Experts of a small language model: 4 picks a token.
Below are experts of layer 7 (counted from 0) of a mixture-of-experts language model. Rows are named router (the router's row for the expert) and show model dimensions 0-127. Each number is 500 + 50 x the weight over its row's rms, rounded and kept within 0 to 999. Numbers have three digits each.
After each expert's rows: "comes after" lists some tokens at least twice as common just before its tokens as in all text. This comes from a sample of Wikipedia text that the model never trained on. Tokens count by the router's weight.

# expert 79
router:530440571487503489501443507437509507560467546457494515485507612456505589484481463521489497517515532543441512485592428570472528473494557554546505570379492559461608528524461507522544456494547563442521433397447471530497445493427454509435499450517514512576524475396600416551478498542500464493554427485590455492513432421508456577556514469493559543441609437584499543515587460497381492466502
comes after: ".", "–", " ", " |", "aged", "age"

# expert 81
router:498430565458529537502475539447486540521501536427528543446553529530464512421429530564486473516560501513556486485511425533406456402490537498477475483486476512396609528553496487552543499494495528478583440397472410565521421468491544489535415511511496524468440406453499382479469495512464456446451490503522422570482540410387419555477538412395479455503594438517504515491609446490543458522470
comes after: " ", " (", "–", "===", " [", ")\n\n"

# expert 95
router:519409594455537466502476471425518525551547526462470616426500600532476514471507477523437578515508538532485480475573418529509491414502560488509522566390534508460582468601447499510537413476578540494483511438439466586526421488478497481493471416498544525544507433494562476435531498517506445525522467517552453604467451397560488560471539394504488539408541491568494461479600466417448438448493
comes after: " ", " (", " +", " −", " ±", ")\n"

# expert 107
router:462464634426543515526527495441465595538519502457458556519552586504444441463493475519426491525599500534459495466586497540376490448518520626444543561509498530433570507608458520533568465496514527469470458413490498428540442496472559399517461392420512510547502425480547484532516484473533512448461486551471469564485469457488544579504449496446564501462565515545516487515581442429496517380461
comes after: ".", ",", " that", " where", " The", " when"

# expert 75
router:500417516483546515594452453490469507473486519441457517450527528505468462489473531547423514485440501544532461531535437535401464485489488575574475506384492573349555545558452479594527419500600520497539448405418502547498489507573568473521475467526555445523492510477490461439518427560520434485489482498520445521469436437452464575515539441443571451405527461527479500449621423416435448483549
comes after: " |", " the", " of", ",", " in", ":"

# expert 46
router:524497565497540546563427500459488551546553484446527560457528542463508482500438493550431569561497491513531509460522520563459427498616520567495443538487448569455550483504436546574507455505540493403505479497486463587465440519472546516567407402491442429498507452517542471486504467498543400534532397476552474598484475397503488572474581502422566505447507426584545524437651427498428520482499
comes after: " the", " a", "th", " World", " Air", ".S"

# expert 86
router:552413469476496565626480521485507568591548455509479553424512552542516534447433525573446475531470484581502505433532405567384441467474468603472567495427475547445614533487482458483460462491521532513521456437508419549581449486482509499457477467424457450505459427441524438481463530562530459470511492571492491492437438447442467534427495476481532454484510502603491534477573399468431513386482
comes after: ",", " in", " United", " New", " of", " U"

# expert 73
router:546454522413537554610476523425471501495480496456510553490549573550462486503546540538405563577566522526470522496532440472479461441549523517545505463433504576427656554579499559524564469471536496458526548436450495521473411496494607476541455462484502435493502499447501515421460424519455450489510435505538467539443495441431424570464599465446574507491530567503542569507628428494427509504554
comes after: " the", " in", "|", " an", " December", " and"

# expert 67
router:556409499477573524540405466500463504497512521472504534465515513556556495531393473507495483548466490549531551563560513470423459440495527535560518589474503498390536479482472468572501414487539524479571464346389550512522433504497468505497511472488539450503457445523467446486489516522502396460509469473487377564433409425501474571450441397471522468514554473566556523478599404432506440445565
comes after: " |", ",", ":", " of", "-", "|"

# expert 119
router:508417539452504499474503508467512568524467522465563532440497612483536414543461583536462554526571520600531493495520501524449525494560480571511515546462559511427575570572503481501464486484520588447609471419423488518569408436504540490467450479510553477545559446479580467512437499477454520492573458507476425539508450397489473604457500499474468436492581506592472589488600416411487455488583
comes after: ",", " one", ".", " due", " known", " He"

# expert 92
router:532445587520545487513550510426537542533585491459484600471527545574502494507410511545440598526523569532603500464570438595507487439474509494470618536417451530439569512523535567508500450476577514468511493419478456580499466470425450472462455493492541429468485466462537477490479541514483480525501427559547444561427493419484447576433467503471533548417561495617536488509528410422412496439467
comes after: " ", "201", "200", "202", "199", "198"

# expert 12
router:500491594487534474525474533412540505578547519454493572409529549517485543436459462536463516542514534467529522489543474577468509471554568508514522573417566516488557510607488513547497420478597491530513510398477401561577446487480491534512489483489561490470503461470567473484485473436477403499570430523516467500438474438482439560495522489513529543468649490683490488445613448432488538432518
comes after: " ", "–", ":", "/", " (", " $"

# expert 94
router:492430537521518475508536526438471473540594526462523606459552562562519500522454445521479518546479528549566460467487491587454401481474504501507593582416450538444588519470492581527491530477529580464569537401501433561501489480466494523500459466463584419495469434474531424497425488521516461477518415538547425558450491437436446586388473482456545523435561517575503494500505371449409561484545
comes after: "201", "200", "202", "199", "198", "197"

# expert 70
router:481434600512598525555523530423474533529537511511512582544533580515447431441428490580463490490548517586519557452564550536459477427541541543489579483464489611430551510539454523540513451528529512470505443496517491480519437466451564505514444372474497504472511428457554515462508492528526523464427452532522451574453441441480476550428462438458557452402531439581487519466642394445485513419483
comes after: " the", " The", " this", "The", " his", "'s"

# expert 104
router:585440600489516503607444491468538518538539477399519543387527588519525460468461497523481524474554525534569452480511443454437510487480562535515510513488528559441579504578466513583455466510574540471587497493488402546590473433426475469482391472530494459531523482428558506478395450503425503426490504532497456485534446420520480575513537450475561479478499464516516553422660450429466554472517
comes after: ".", ".\n\n", " on", " in", "In", " In"

# expert 84
router:535404559459518531513449518451481469571522514504468579401567567466522509485531482525399506507456537545437503482484492500460451413483560477504534619396516578508647542504455487531551451482532582487557494437517422577555472535499568459483424431528538514530510484511572493527471490498525437451477433525532456608451429377488471556447507379491479442418515487568452522468520487447440486518535
comes after: " ", "|", "201", "200", "202", "–"

# expert 74
router:511438582518510474472451492474514571580481540507448600466589630442438504468537448533478483557480523536500465477562456517422505475530530545472575500398512501397653530515447497525513532508565605438579461391466488571551471433491529476521473551485472499510562561462556462510468489517500480489506473490495491581449474462498493543468512524500475502418486461602532549381570392489435450450558
comes after: " |", "-", "==", "|", ";", " ("

# expert 48
router:517453543452474521504493513445557508532470492476530585454473494516501545454478564508467526567492528555477486499634413532439529400459527537453454587348460529477615474520475495534500494453549589482482418427502475475515465519430514472480503461498586437485486449480580466527489538462514389467524432518539465585519493459462439619438499503509516471478618539621454506463570414421479458505484
comes after: " ", ".", "°", "′", " (", ","